{"num_hidden_layers": 14, "hidden_size": 224, "n_experts": 80, "experts_per_token": 6, "d_expert": 96, "d_shared_expert": 0, "hidden_act": "squared_relu", "moe_layers": [0, 1, 2, 3, 4, 5, 6, 7, 8, 9, 10, 11, 12, 13], "router_score": "sigmoid", "normalize_top_k": true, "routed_scale": 2.45, "balance_loss": 0.00569, "balance_bias": false, "init_std_router": 0.00865, "lr_router": 0.00145, "vocab_size": 6093, "norm": "rmsnorm", "norm_eps": 1e-06, "tie_word_embeddings": false, "optimizer": "soap_variant", "learning_rate": 0.00291, "beta1": 0.95, "beta2": 0.95, "batch_tokens": 32768, "max_seq_len": 1024, "train_tokens": 248600000, "max_steps": 7587, "dataset": "wikipedia_en"}
Below are experts of layer 5 (counted from 0) of a mixture-of-experts language model. Rows are named router (the router's row for the expert), up (a neuron's input weights, with its number) and show model dimensions 0-223. Each number is 200 + 40 x the weight over its row's rms, rounded and kept within 0 to 999.
Before each expert's rows: a language model's description of what the expert responds to. This comes from a sample of Wikipedia text that the model never trained on.

# expert 26
Middle or final syllables of words and names, such as ix, ain, ough, ien, often in sports tables; e.g. F-ix-tures, Sp-ain, rival-ry.
router,238,188,183,170,197,189,213,190,242,231,145,200,229,229,202,225,236,233,232,168,152,218,165,222,154,200,236,247,179,250,176,184,211,227,239,221,217,121,207,183,268,213,232,179,241,203,129,220,254,196,176,244,257,265,236,195,200,201,108,183,239,224,210,254,180,170,149,193,212,169,218,204,202,233,246,208,172,323,227,200,204,276,185,147,245,206,213,214,134,233,170,218,231,192,256,216,172,193,199,199,178,233,187,132,207,127,165,216,233,251,150,261,142,179,167,166,164,219,219,230,189,142,236,160,207,191,92,150,155,248,264,165,164,234,214,279,187,229,140,183,182,137,151,216,154,124,135,230,244,182,292,193,246,205,249,167,160,193,236,203,244,194,235,240,249,172,179,181,220,320,129,189,211,207,112,210,244,198,175,171,270,189,214,227,180,207,244,224,209,181,218,202,181,224,227,279,179,214,181,188,164,255,194,241,253,195,212,189,202,271,191,297,238,259,198,85,219,142,212,198,185,142,255,254
up3,201,236,282,156,292,199,217,172,184,171,195,199,242,209,180,162,181,220,253,257,175,271,222,203,212,146,109,147,129,213,256,283,204,217,223,256,193,228,210,210,213,172,175,227,216,200,272,235,202,132,233,183,252,199,138,224,122,255,272,267,234,226,180,197,214,189,147,198,224,202,226,150,176,231,204,213,134,269,226,229,183,261,177,185,191,131,144,174,251,205,244,222,233,163,176,200,181,230,156,245,190,145,216,123,240,225,284,193,252,166,138,272,176,202,190,174,252,286,253,195,136,298,201,243,199,74,200,229,189,251,241,201,263,211,168,185,127,245,178,177,157,237,189,122,222,212,228,200,261,149,150,243,125,111,218,164,246,243,224,243,180,184,246,286,222,201,219,259,224,266,182,136,205,211,216,174,196,204,174,218,187,220,197,205,219,155,159,166,192,219,201,179,180,172,188,184,181,229,134,185,214,212,196,185,182,197,266,254,203,187,231,167,170,159,156,193,219,200,191,223,223,207,236,229
up4,192,188,181,270,224,225,227,173,217,187,231,229,183,243,206,233,198,120,229,228,181,250,203,227,192,256,171,235,206,196,247,198,151,259,270,196,131,269,174,222,187,234,183,194,215,190,172,201,68,164,254,219,238,167,207,198,197,240,221,146,263,133,201,194,237,225,198,191,214,131,285,186,204,246,183,205,237,117,118,233,162,198,268,154,171,196,220,270,145,243,202,137,241,177,127,214,204,191,254,228,229,193,263,232,134,217,161,187,202,164,232,195,211,211,157,224,182,223,218,241,136,175,196,203,212,180,192,215,260,232,228,176,266,300,232,201,184,177,202,202,228,200,106,227,179,138,173,230,273,203,111,257,234,95,132,233,119,217,248,154,187,170,196,215,238,200,207,192,195,185,271,190,254,209,171,211,197,176,198,164,181,206,206,321,189,211,200,272,180,223,196,271,178,229,126,216,177,257,136,204,169,185,233,207,233,256,194,194,193,212,181,246,137,204,165,159,244,161,197,201,232,233,291,185
up5,217,192,171,183,234,209,132,179,242,276,223,127,196,107,219,201,237,218,224,222,161,235,231,167,191,173,239,151,164,223,186,210,264,261,244,195,120,226,162,160,239,185,227,216,220,235,297,198,158,201,279,219,178,137,244,226,131,186,238,235,210,195,303,229,195,248,145,167,264,179,217,261,204,178,172,196,159,212,187,109,249,249,166,196,206,187,166,211,257,115,207,232,146,190,190,279,190,187,266,190,192,175,185,182,235,206,205,169,176,199,169,130,213,256,99,257,155,164,135,219,194,192,105,260,171,186,141,302,192,203,117,186,251,178,241,180,196,260,215,195,243,202,190,197,234,196,137,226,165,186,260,220,186,199,195,205,239,142,211,197,197,182,232,323,150,204,157,218,193,217,235,185,215,207,183,161,191,240,197,194,162,178,212,168,212,217,190,154,169,138,227,205,279,184,276,199,206,161,155,218,246,144,253,166,219,221,155,165,207,151,191,128,252,183,195,245,229,257,247,209,247,198,202,185
up6,167,149,188,163,232,190,181,195,279,181,184,228,198,201,218,278,179,209,233,163,171,243,194,229,169,136,198,242,211,211,191,224,255,194,192,186,159,203,194,191,191,195,216,198,253,130,177,205,147,200,212,228,250,157,289,253,185,158,133,154,246,245,205,172,213,240,173,174,212,230,240,98,184,256,229,277,198,128,218,141,180,212,133,224,197,258,193,198,112,211,164,232,186,249,120,244,264,210,282,209,242,206,204,180,276,194,164,216,185,218,224,288,197,211,188,214,109,265,265,176,172,156,153,203,193,102,219,212,176,197,191,137,142,157,228,182,190,298,169,177,204,185,204,255,196,273,182,202,195,164,133,181,196,191,177,176,149,265,110,195,143,198,207,261,268,237,248,171,204,190,236,130,154,167,166,225,239,127,246,197,200,293,210,208,193,218,141,254,203,167,244,226,214,177,190,169,200,259,251,202,172,241,184,134,119,247,204,213,214,192,188,171,284,254,202,172,159,200,207,204,182,177,156,213
up7,178,204,180,165,177,208,194,139,237,198,148,197,142,227,216,159,164,158,218,297,194,254,254,204,211,210,155,232,225,167,226,210,251,277,183,261,164,210,212,221,184,277,238,193,241,228,199,200,131,179,190,261,191,227,100,236,234,199,199,307,150,207,200,222,176,243,152,130,197,122,214,183,198,229,144,240,197,226,183,191,189,320,239,224,155,203,243,181,236,185,202,230,100,171,257,258,179,193,324,203,176,164,253,180,244,172,241,190,210,260,209,192,172,174,194,154,157,179,128,233,164,262,208,270,178,227,201,221,148,183,242,187,286,141,192,253,186,185,155,222,158,141,201,171,224,240,167,204,192,196,147,222,151,172,129,150,254,129,282,212,159,184,180,209,276,214,198,192,249,229,206,199,214,201,167,157,138,208,164,217,149,177,217,251,179,181,186,205,187,167,290,215,156,207,172,204,185,129,236,199,208,201,173,183,128,171,185,182,193,227,244,139,261,169,219,145,197,135,212,210,253,229,248,192
up8,171,142,228,151,205,206,146,151,240,156,176,150,210,182,203,237,152,218,228,185,160,256,177,205,234,233,174,125,156,180,241,237,191,185,188,257,242,222,214,230,237,187,207,175,185,304,236,306,251,145,230,199,132,248,171,232,153,209,211,220,186,229,296,238,210,244,233,180,272,194,198,119,175,192,186,215,261,231,226,137,207,189,172,204,162,187,178,219,244,189,172,190,192,160,161,228,245,247,223,237,155,129,207,190,222,236,234,146,197,200,133,155,214,244,151,230,236,249,168,205,236,211,196,250,196,208,218,230,189,165,255,325,202,200,184,175,190,251,206,109,228,226,227,233,214,177,225,171,226,216,174,181,222,133,157,191,232,252,243,225,174,156,223,227,180,228,219,205,240,208,148,98,261,108,258,188,206,185,253,177,168,122,161,245,220,277,160,185,222,162,264,169,264,218,137,116,189,108,134,157,201,166,260,206,156,171,234,254,209,238,210,207,198,239,192,215,196,109,207,246,183,205,222,214
up9,179,219,187,212,197,137,182,180,229,224,177,209,246,186,202,233,187,208,176,180,246,236,288,195,108,179,130,124,238,225,193,178,162,164,253,234,200,217,242,186,158,194,182,176,156,240,161,208,184,228,305,187,185,212,226,267,150,235,179,217,222,262,261,203,194,222,224,231,255,169,205,214,129,187,185,203,188,199,151,222,238,198,198,161,169,143,265,214,248,276,209,210,200,157,241,257,197,260,151,154,167,134,229,124,226,144,242,249,134,231,172,206,190,206,123,163,262,164,232,124,228,240,135,223,158,166,163,183,177,201,222,193,200,163,167,285,194,206,161,244,224,261,202,139,165,245,181,217,201,120,156,229,294,146,219,260,255,205,179,233,227,170,246,253,224,200,239,250,219,174,240,135,233,213,212,212,226,307,121,262,227,244,184,220,170,219,127,220,173,144,223,136,298,206,178,195,205,192,189,168,129,246,175,178,171,119,243,203,231,219,176,221,214,228,234,206,193,205,173,161,134,198,193,152
up10,169,154,203,211,248,212,189,213,179,228,171,189,196,228,248,189,149,137,221,193,134,147,216,240,155,281,259,139,153,200,187,223,184,221,121,239,192,188,210,247,111,93,154,223,196,138,139,223,158,203,164,217,223,197,136,230,234,174,193,189,249,224,180,219,140,208,214,197,179,177,284,286,225,264,246,251,179,249,198,215,162,177,209,184,177,162,122,239,158,238,205,212,206,170,188,232,152,194,131,228,218,198,189,125,200,157,234,171,141,183,167,241,118,179,199,258,227,172,234,249,163,143,203,209,226,190,183,264,276,208,165,219,288,175,220,255,196,169,212,172,221,298,175,218,213,234,197,122,214,129,239,168,215,220,152,166,181,239,151,270,121,179,168,198,200,119,166,162,147,196,233,209,217,220,174,151,132,145,177,232,135,231,214,203,170,194,151,211,195,160,225,248,248,209,253,211,181,213,191,176,185,218,112,229,179,301,196,232,208,189,179,240,131,256,220,136,179,188,245,176,177,140,173,212
up11,232,94,209,205,210,114,159,211,161,209,254,264,211,165,189,207,194,171,251,173,125,201,225,208,230,180,199,198,182,220,182,251,165,206,213,287,155,153,164,224,275,216,152,153,169,171,191,250,188,206,177,233,158,199,235,192,264,153,130,189,270,136,223,276,153,204,229,194,256,223,212,191,204,198,188,200,178,237,180,181,190,264,210,163,165,181,158,254,196,220,216,175,173,216,280,193,186,164,217,258,187,139,183,137,246,238,234,192,130,163,240,122,215,202,210,189,214,238,206,243,221,171,256,104,196,166,150,259,194,166,197,172,219,123,207,187,169,294,209,195,153,180,194,139,234,212,248,186,180,149,243,155,189,135,235,179,215,167,229,192,226,227,239,207,261,226,226,248,244,176,229,210,179,150,282,251,182,190,254,203,194,172,189,204,141,257,189,214,299,177,216,139,158,212,84,178,215,222,240,220,237,159,240,198,232,268,268,190,179,142,112,202,216,160,153,185,246,177,184,204,236,266,288,236

# expert 16
Opening pieces of words and names, especially R, r, Re, Pr, Am, reg, pl, as in gradu-ate, ag-greg-ator, equ-ip.
router,148,227,184,207,244,278,181,191,252,219,177,233,255,172,160,165,207,197,193,233,194,289,271,126,132,216,184,174,180,234,205,162,200,195,261,209,194,208,248,185,160,254,95,211,207,136,178,216,227,200,197,232,160,193,204,261,149,237,178,186,174,252,201,194,271,187,206,224,225,261,172,209,253,152,163,214,203,187,120,218,203,250,204,195,216,197,323,237,175,147,238,111,163,204,194,183,252,243,214,179,209,109,239,209,295,192,200,216,197,207,223,249,229,216,204,117,222,223,152,191,204,128,140,222,243,217,318,222,181,177,254,205,171,257,218,247,182,178,193,227,135,200,131,204,169,199,192,219,185,190,148,281,156,209,211,225,187,235,172,181,225,174,151,199,174,200,227,183,172,172,252,240,203,184,151,194,214,317,132,178,237,246,233,214,207,175,204,91,162,142,173,137,250,189,184,282,178,186,202,173,189,200,270,231,183,210,210,154,155,220,219,248,180,255,194,176,242,127,204,178,269,229,164,171
up1,166,153,215,216,203,219,202,193,197,256,248,203,221,124,219,197,195,211,225,125,232,192,174,271,154,201,198,105,247,178,241,240,220,225,196,183,219,159,174,230,226,134,169,176,137,118,246,232,185,242,238,165,190,263,216,180,229,271,168,179,255,122,239,200,187,235,213,157,167,221,164,143,184,178,193,193,185,137,183,189,163,198,106,200,182,206,231,218,173,143,230,157,201,195,130,170,192,143,214,190,178,94,148,176,220,198,179,216,217,114,211,135,191,136,162,191,172,159,169,261,188,185,255,220,230,207,212,167,239,237,227,196,218,126,228,137,170,230,183,145,133,221,220,166,205,193,169,272,162,171,199,265,151,250,181,178,225,172,189,189,217,207,200,267,181,221,178,185,208,213,255,153,190,140,227,155,238,160,161,263,158,230,228,240,206,293,203,255,201,228,287,192,158,231,228,255,192,168,102,216,195,139,149,82,216,243,244,261,208,184,212,181,195,122,115,219,140,215,204,211,195,255,232,253
up2,190,177,181,125,208,211,224,190,207,281,240,151,161,110,180,224,137,193,212,187,214,164,186,201,140,159,247,157,153,148,241,169,213,193,220,187,228,157,207,206,198,190,150,210,157,187,164,232,214,193,160,183,213,105,272,254,207,218,186,231,270,215,153,229,280,198,285,253,186,157,210,188,186,190,179,220,233,211,197,229,180,179,234,105,201,129,234,138,212,248,233,159,229,97,199,200,240,244,185,228,186,210,210,208,203,187,195,196,189,210,204,216,245,191,206,203,249,254,191,214,214,263,306,243,186,185,164,184,206,100,185,305,217,284,175,170,202,261,227,165,266,202,219,143,211,194,211,141,220,185,268,180,215,213,184,214,258,213,167,213,153,196,183,299,183,276,155,237,228,156,197,210,211,161,167,136,208,160,168,269,252,177,179,154,209,202,242,156,174,192,238,217,161,127,223,171,191,275,176,212,155,154,222,188,204,148,261,240,206,212,237,230,116,266,138,171,197,259,287,169,147,192,252,235
up3,197,169,235,245,204,222,203,181,204,131,207,119,164,176,164,226,116,189,227,183,236,176,120,280,189,167,276,127,220,224,244,178,176,240,202,186,274,166,291,183,91,172,177,173,173,228,201,169,226,147,199,205,163,196,224,155,163,168,189,206,208,219,209,193,171,179,116,205,228,178,189,216,174,245,250,209,159,287,150,235,140,185,139,222,136,207,163,211,262,242,124,130,223,217,199,229,194,227,199,172,198,233,183,229,148,156,178,233,168,144,188,138,184,209,228,288,344,172,207,225,202,201,181,212,193,189,119,236,204,163,204,284,246,110,189,217,199,141,206,214,229,184,186,203,166,200,228,267,190,130,204,285,172,264,183,223,191,200,174,330,153,209,236,206,195,194,204,192,255,223,241,185,223,191,262,170,200,259,156,249,219,168,153,151,210,232,194,174,220,279,175,148,218,179,132,140,187,204,176,184,230,240,174,166,216,218,196,228,211,168,225,193,198,242,168,246,230,182,224,211,248,265,196,215
up4,192,134,282,100,186,276,175,148,196,162,236,224,120,212,225,249,229,209,196,229,177,166,253,148,181,193,179,152,178,168,170,238,209,256,212,169,125,158,220,195,197,171,201,150,201,171,206,223,193,116,241,265,225,176,129,216,192,203,153,202,178,199,196,232,145,295,278,183,205,207,249,176,224,114,235,244,238,186,234,136,102,186,157,221,204,155,151,236,197,213,139,182,239,173,142,231,215,205,221,249,173,145,243,154,166,179,196,140,221,122,209,187,165,186,100,217,282,251,206,197,178,190,179,247,157,264,173,229,253,223,169,169,217,130,110,162,182,209,234,248,214,162,254,180,155,220,209,209,230,178,229,214,156,185,255,217,182,155,242,238,165,208,258,249,249,140,205,264,205,187,214,199,284,189,250,209,153,212,197,220,230,226,244,188,223,221,176,222,210,187,230,211,239,249,155,238,127,191,190,132,171,280,224,234,183,190,214,221,210,173,194,214,138,158,180,142,135,245,249,220,193,214,207,284
up5,167,223,189,236,293,208,139,194,210,131,217,154,154,200,122,201,207,197,234,138,189,230,256,107,159,185,189,264,211,157,253,194,218,241,263,210,208,122,205,232,205,241,155,159,305,106,188,197,178,190,210,177,265,226,146,223,232,134,266,214,206,252,191,191,176,160,208,154,208,224,174,208,184,176,168,199,168,158,276,191,208,259,253,225,261,214,180,231,192,162,144,153,139,226,178,203,175,235,209,202,147,130,171,205,209,199,222,159,212,191,205,173,173,137,196,194,206,146,205,250,226,163,171,207,208,142,220,235,216,113,233,240,257,232,182,214,197,194,228,119,149,207,211,266,218,241,154,258,177,204,188,186,179,180,262,235,236,167,258,236,190,144,193,234,236,206,198,190,214,259,207,231,222,182,198,204,190,251,194,264,146,214,111,241,199,156,175,279,147,203,231,161,240,146,206,175,192,228,157,167,190,149,202,280,234,192,279,190,213,164,214,137,304,224,196,173,186,196,293,238,231,275,282,245
up6,176,147,166,180,233,197,213,151,155,176,145,254,216,194,264,193,188,116,190,159,244,186,105,254,205,286,219,227,209,196,216,159,171,200,246,233,225,156,199,277,141,139,191,153,226,262,216,204,199,169,250,191,240,191,227,232,213,185,202,224,197,202,266,200,168,180,171,196,221,207,202,172,167,249,182,230,204,146,161,109,144,185,177,181,96,169,167,210,184,225,101,202,216,216,159,188,118,265,211,187,164,194,232,184,177,216,244,163,211,145,203,170,220,161,122,241,223,130,266,176,253,222,266,179,208,213,208,163,185,231,257,138,181,218,137,202,185,261,191,227,184,269,190,173,158,154,287,181,232,187,126,210,120,172,180,161,136,215,204,211,72,207,252,195,178,159,253,251,117,220,201,253,195,198,223,221,194,263,134,229,124,201,191,179,202,188,216,118,248,239,186,203,209,215,244,163,206,137,196,157,192,179,199,151,223,172,184,234,244,227,176,263,153,150,137,248,160,161,215,167,176,184,164,234
up7,215,208,245,227,180,161,284,248,162,201,240,200,234,243,234,211,226,163,276,219,175,238,216,187,229,140,236,170,198,227,263,249,266,237,237,242,173,139,180,120,223,186,271,193,173,164,249,266,180,206,214,204,166,179,258,215,169,156,200,194,249,115,154,185,186,218,209,177,176,193,227,235,138,201,180,223,175,188,152,227,181,121,230,196,209,127,188,213,290,225,178,217,193,132,195,228,230,121,210,227,170,208,206,181,227,254,232,79,168,105,207,181,194,163,206,222,240,206,232,190,149,111,215,174,193,328,173,207,281,156,193,186,205,219,137,177,137,212,217,174,222,172,230,168,165,236,183,211,222,212,160,117,205,224,209,193,203,201,166,190,186,126,154,249,228,160,190,202,254,162,205,170,187,149,266,174,138,252,218,198,211,261,211,213,221,190,175,226,142,199,285,224,211,210,214,174,151,127,144,152,117,196,248,211,201,166,286,222,163,242,192,176,217,199,194,227,261,168,244,266,145,213,176,275
up8,149,165,220,255,229,214,203,207,166,183,186,268,178,205,201,228,180,286,236,144,218,128,173,201,148,195,265,218,112,127,185,228,238,163,284,191,206,146,232,277,283,231,265,242,227,161,218,197,222,189,152,213,89,256,183,156,255,141,151,195,225,185,273,218,145,192,235,142,270,151,198,234,169,131,149,247,136,206,282,167,177,184,162,212,238,211,232,159,191,252,168,196,236,258,259,252,205,176,173,181,216,169,195,201,205,219,262,216,211,181,110,164,183,272,223,283,194,181,266,269,109,206,222,201,133,185,229,183,171,176,192,144,152,163,178,181,189,235,228,229,235,211,190,214,111,272,170,192,203,107,190,163,238,244,202,171,226,173,245,238,192,165,212,215,226,239,201,188,230,212,184,126,209,135,147,190,257,205,210,222,189,220,205,178,230,221,126,169,248,165,211,178,241,208,193,162,183,208,153,165,207,240,295,234,144,161,215,173,236,193,219,172,187,211,165,209,212,209,172,208,240,250,203,228
up9,181,167,218,172,184,242,201,234,172,203,126,233,160,169,144,191,214,140,215,260,183,161,165,136,229,226,254,200,154,157,181,193,248,157,227,189,216,168,122,209,186,220,225,206,245,224,198,214,178,154,193,250,275,164,241,229,218,175,262,236,160,184,222,187,178,216,170,216,232,77,163,240,224,234,150,233,234,301,229,232,249,203,219,129,224,173,201,264,208,170,188,240,251,198,218,172,113,219,215,164,135,156,221,187,222,231,186,229,135,196,213,255,167,136,210,205,195,133,157,219,181,167,148,187,230,198,204,200,200,197,152,184,180,163,154,134,168,211,292,127,162,157,197,202,204,242,223,168,169,237,177,234,138,239,136,149,205,215,212,217,165,195,219,232,300,163,176,214,266,197,126,226,261,132,136,136,185,234,151,161,162,204,167,184,206,97,205,189,286,229,281,122,152,117,139,221,212,164,229,217,152,167,223,191,256,146,203,191,204,210,153,210,199,187,218,251,229,188,173,231,227,116,213,174

# expert 1
Word endings and closing pieces like ation, ine, ment, ated, plus decimal digits and degrees; e.g. L-ine, Ele-ction, .6, °.
router,215,216,168,232,251,169,195,178,137,263,227,216,204,231,197,202,167,192,197,168,200,255,217,151,197,66,182,250,184,191,177,158,270,161,253,200,199,229,165,220,79,185,195,187,216,199,194,210,156,191,186,268,185,209,172,186,233,222,202,187,202,191,203,184,192,176,166,247,203,201,186,179,176,129,146,211,156,132,159,211,190,195,214,146,244,207,223,200,222,217,263,232,138,157,144,175,160,166,284,205,181,180,202,230,211,180,146,240,251,176,202,189,117,260,208,240,202,241,194,237,232,152,254,223,201,171,150,238,232,313,255,143,214,215,158,205,188,149,94,262,229,138,256,234,178,172,230,267,182,189,217,134,190,120,194,169,181,160,213,210,196,190,162,236,261,122,206,214,178,279,209,172,201,211,207,174,166,200,244,207,245,278,228,211,250,234,163,245,157,237,184,192,230,176,198,220,171,258,78,185,219,157,195,115,228,186,199,220,233,145,152,149,202,92,201,155,157,207,157,202,133,252,160,152
up1,144,187,242,215,167,236,162,130,207,259,202,199,186,198,179,232,225,183,248,197,117,204,242,272,119,240,186,206,171,238,224,236,197,263,159,258,241,189,220,204,276,260,177,155,249,252,246,205,189,172,228,202,210,147,211,201,199,194,178,241,198,197,236,249,228,246,240,145,244,169,251,182,171,158,191,194,188,292,179,202,153,280,189,199,205,147,125,175,242,127,200,197,206,172,132,269,207,156,166,230,223,169,277,171,260,237,167,87,162,182,203,209,218,141,100,201,160,172,229,158,203,249,153,190,219,204,157,225,172,199,183,225,245,165,187,172,172,213,215,240,214,261,211,213,177,264,236,177,177,189,209,172,206,150,142,195,175,281,171,244,194,215,256,184,140,198,187,306,216,173,248,225,255,164,131,200,245,208,225,145,188,234,214,272,276,120,188,128,194,168,246,165,205,208,163,147,143,197,218,218,248,169,262,233,217,261,202,138,273,152,205,187,203,146,205,223,182,221,263,218,264,218,219,225
up2,173,221,271,231,160,166,193,93,182,240,168,230,189,213,242,220,208,212,253,242,230,256,229,132,143,121,178,182,208,197,277,213,226,203,247,214,163,153,282,231,162,266,149,228,94,224,213,290,202,200,207,181,195,185,205,302,238,144,189,201,270,168,187,247,206,249,191,205,203,196,210,167,181,177,241,254,215,264,148,162,188,131,183,198,199,130,124,196,125,282,158,198,313,142,193,210,223,215,230,212,150,192,186,192,128,247,214,134,170,167,193,278,218,201,186,171,198,200,245,212,163,214,194,200,196,117,140,240,232,180,155,271,217,217,158,210,210,201,245,180,168,221,186,223,122,167,237,222,196,213,166,208,161,199,219,140,215,254,219,272,190,142,208,278,205,181,193,230,210,120,148,233,230,136,220,189,158,233,209,220,155,150,218,200,267,199,197,222,177,201,175,163,201,194,194,130,164,171,186,141,177,214,208,240,212,204,234,306,228,231,266,210,235,156,178,198,135,232,177,225,234,207,189,199
up3,179,255,209,177,230,160,164,236,181,223,181,165,171,236,134,228,178,182,260,193,202,227,149,171,161,154,224,157,169,179,158,217,245,239,204,246,310,164,228,256,214,200,182,108,219,199,315,208,180,184,244,192,213,214,207,186,237,178,195,240,155,238,217,213,218,224,218,191,219,219,235,222,203,178,194,213,205,171,146,172,230,212,145,208,249,222,106,172,223,251,193,123,151,126,213,193,201,264,181,144,188,188,205,197,204,177,123,223,237,157,211,222,175,174,133,251,239,182,198,253,193,221,148,188,175,79,197,257,177,194,227,191,223,236,161,235,156,169,219,227,189,245,209,311,160,227,173,172,165,83,261,207,248,189,229,185,191,243,167,226,145,190,162,218,228,109,214,316,161,195,160,241,216,221,152,194,184,153,242,179,247,211,133,196,257,194,171,190,225,130,153,252,161,131,247,150,216,203,162,195,227,190,228,242,185,127,197,237,202,169,138,194,96,218,206,236,215,183,106,252,173,206,214,209
up4,313,182,201,224,207,214,143,214,224,157,153,247,151,219,209,195,104,201,197,217,104,199,106,212,154,231,167,173,210,168,198,131,231,190,212,187,158,226,190,176,219,237,175,214,192,192,182,219,218,176,226,243,149,94,284,231,158,187,208,299,218,148,183,169,223,190,183,155,189,239,179,212,224,162,168,234,248,248,178,195,135,192,184,193,265,196,188,161,182,211,222,220,222,187,179,281,196,203,244,170,114,231,219,194,207,154,128,185,177,159,162,170,221,210,231,272,212,191,251,178,155,222,232,333,232,192,135,209,110,225,192,227,151,123,109,229,207,205,194,247,231,203,175,240,201,198,190,156,181,196,225,232,251,255,199,203,235,181,281,194,172,213,280,214,186,171,162,176,200,233,208,178,174,229,221,218,190,254,161,235,217,157,253,219,197,208,135,209,154,133,243,149,172,170,217,139,203,231,106,182,151,199,143,171,176,152,222,273,250,194,159,136,183,149,231,228,132,190,177,117,223,203,235,191
up5,186,142,211,168,192,312,219,169,248,261,163,197,173,235,197,242,185,244,227,188,149,234,216,210,123,255,213,198,176,204,287,213,203,260,148,223,245,163,284,187,261,184,161,171,233,239,197,263,123,133,246,172,210,186,150,250,179,245,249,225,211,157,210,262,217,190,251,230,186,154,266,176,204,153,216,217,164,278,184,194,169,192,179,214,175,185,179,313,179,144,166,225,251,177,188,221,226,242,175,225,218,194,179,261,246,187,207,191,170,203,214,164,254,149,173,202,171,120,240,237,165,183,182,237,141,232,171,152,205,227,247,223,194,216,197,210,160,222,265,192,221,171,192,175,225,223,215,246,205,189,229,130,193,215,179,244,253,303,225,213,223,138,205,254,201,156,219,230,281,199,171,138,202,143,195,88,171,279,97,206,199,209,225,215,226,160,159,281,140,121,226,206,120,159,226,201,149,268,217,164,236,154,150,199,190,222,239,189,209,227,214,191,187,242,126,172,157,226,224,256,212,211,189,205
up6,200,204,163,213,242,129,187,140,201,210,250,151,101,192,186,229,184,174,232,207,192,222,218,195,213,277,209,165,176,187,219,217,177,239,194,189,255,182,214,257,220,270,170,128,140,218,268,241,204,113,196,201,198,204,247,207,171,151,246,264,236,203,181,165,265,233,186,155,215,72,157,242,103,103,193,212,222,165,188,202,186,260,251,230,213,219,160,258,259,296,156,236,215,163,216,244,212,286,149,264,199,251,193,208,256,165,226,160,154,182,216,227,170,164,226,207,214,193,205,147,173,253,228,256,249,150,230,163,214,236,223,270,240,123,148,220,147,263,247,158,225,184,236,177,162,210,125,245,199,187,159,181,180,223,211,183,242,244,231,244,207,182,225,208,272,150,191,205,191,213,166,174,227,185,190,179,232,199,149,290,213,205,223,173,214,157,179,173,162,174,170,130,208,246,241,231,146,174,111,168,194,179,185,162,189,197,174,225,236,161,316,244,218,202,155,254,243,238,213,178,227,224,228,203
up7,127,210,234,155,190,161,63,190,154,220,136,210,197,216,230,283,210,160,275,189,176,204,215,216,216,159,152,146,155,243,161,275,224,209,213,225,212,189,218,170,152,213,207,204,167,265,177,235,159,115,250,248,129,145,194,226,271,196,272,259,223,218,214,231,243,212,242,204,240,178,243,168,137,175,184,246,212,208,215,164,107,181,212,247,233,172,157,166,196,234,154,202,202,200,236,207,159,230,162,244,153,192,221,169,227,206,238,197,199,150,145,200,175,206,220,164,212,200,209,176,184,199,187,204,252,156,192,222,209,225,249,293,190,207,240,182,193,232,240,242,199,185,136,228,139,227,141,222,254,192,244,165,149,234,113,207,133,239,295,237,145,129,245,229,175,137,272,220,178,249,265,279,225,180,160,241,140,248,184,259,189,249,202,207,181,143,192,195,221,130,164,215,176,234,158,197,107,190,204,217,178,272,215,230,255,175,242,227,243,195,170,153,196,180,158,183,208,167,285,155,208,208,217,170
up8,227,90,179,184,218,143,158,160,202,152,180,125,145,164,177,204,150,197,191,242,129,177,171,168,160,247,249,195,195,261,209,187,175,192,197,166,164,216,215,168,178,212,170,200,217,172,202,191,236,160,224,185,224,132,234,231,233,149,265,226,222,225,213,210,216,211,235,197,148,104,215,223,207,144,159,225,221,254,191,218,164,304,195,170,193,233,159,161,252,172,92,269,169,224,123,221,232,201,244,222,254,205,261,218,208,180,268,200,187,186,219,255,247,168,128,158,172,210,172,253,225,168,161,139,203,201,217,259,132,174,167,171,266,248,165,171,216,171,168,127,176,187,173,226,163,195,231,142,311,181,229,158,240,132,178,152,214,220,260,176,213,141,216,271,276,175,153,216,213,142,213,161,210,176,264,198,206,276,215,204,230,206,190,217,133,146,195,203,262,183,191,162,218,150,130,206,202,217,152,226,234,142,274,193,184,229,184,205,189,185,239,152,171,186,89,186,179,269,212,252,148,171,179,180
up9,217,140,214,279,212,234,215,153,198,215,206,143,238,148,168,202,188,201,200,228,204,223,178,283,173,297,185,221,185,180,224,233,164,138,109,270,216,194,298,264,190,242,157,170,152,216,215,188,156,169,193,220,204,119,204,212,168,212,221,231,220,190,234,227,229,172,299,200,267,172,203,215,173,157,124,230,156,226,281,193,192,199,189,225,229,155,209,259,150,257,195,243,258,207,158,216,244,249,236,160,163,152,172,202,174,221,164,168,118,88,218,234,219,198,194,160,151,145,207,159,154,218,163,254,276,214,251,144,181,210,89,310,203,218,163,207,245,218,193,206,185,165,124,188,157,259,195,104,269,217,244,256,246,145,227,206,125,199,283,198,180,193,222,206,233,158,205,196,223,195,178,176,208,205,228,159,189,187,202,234,221,208,233,215,208,208,220,160,177,258,224,204,166,164,174,253,192,210,233,143,217,254,170,226,179,234,177,171,192,240,242,175,223,274,188,165,191,217,165,172,254,203,256,268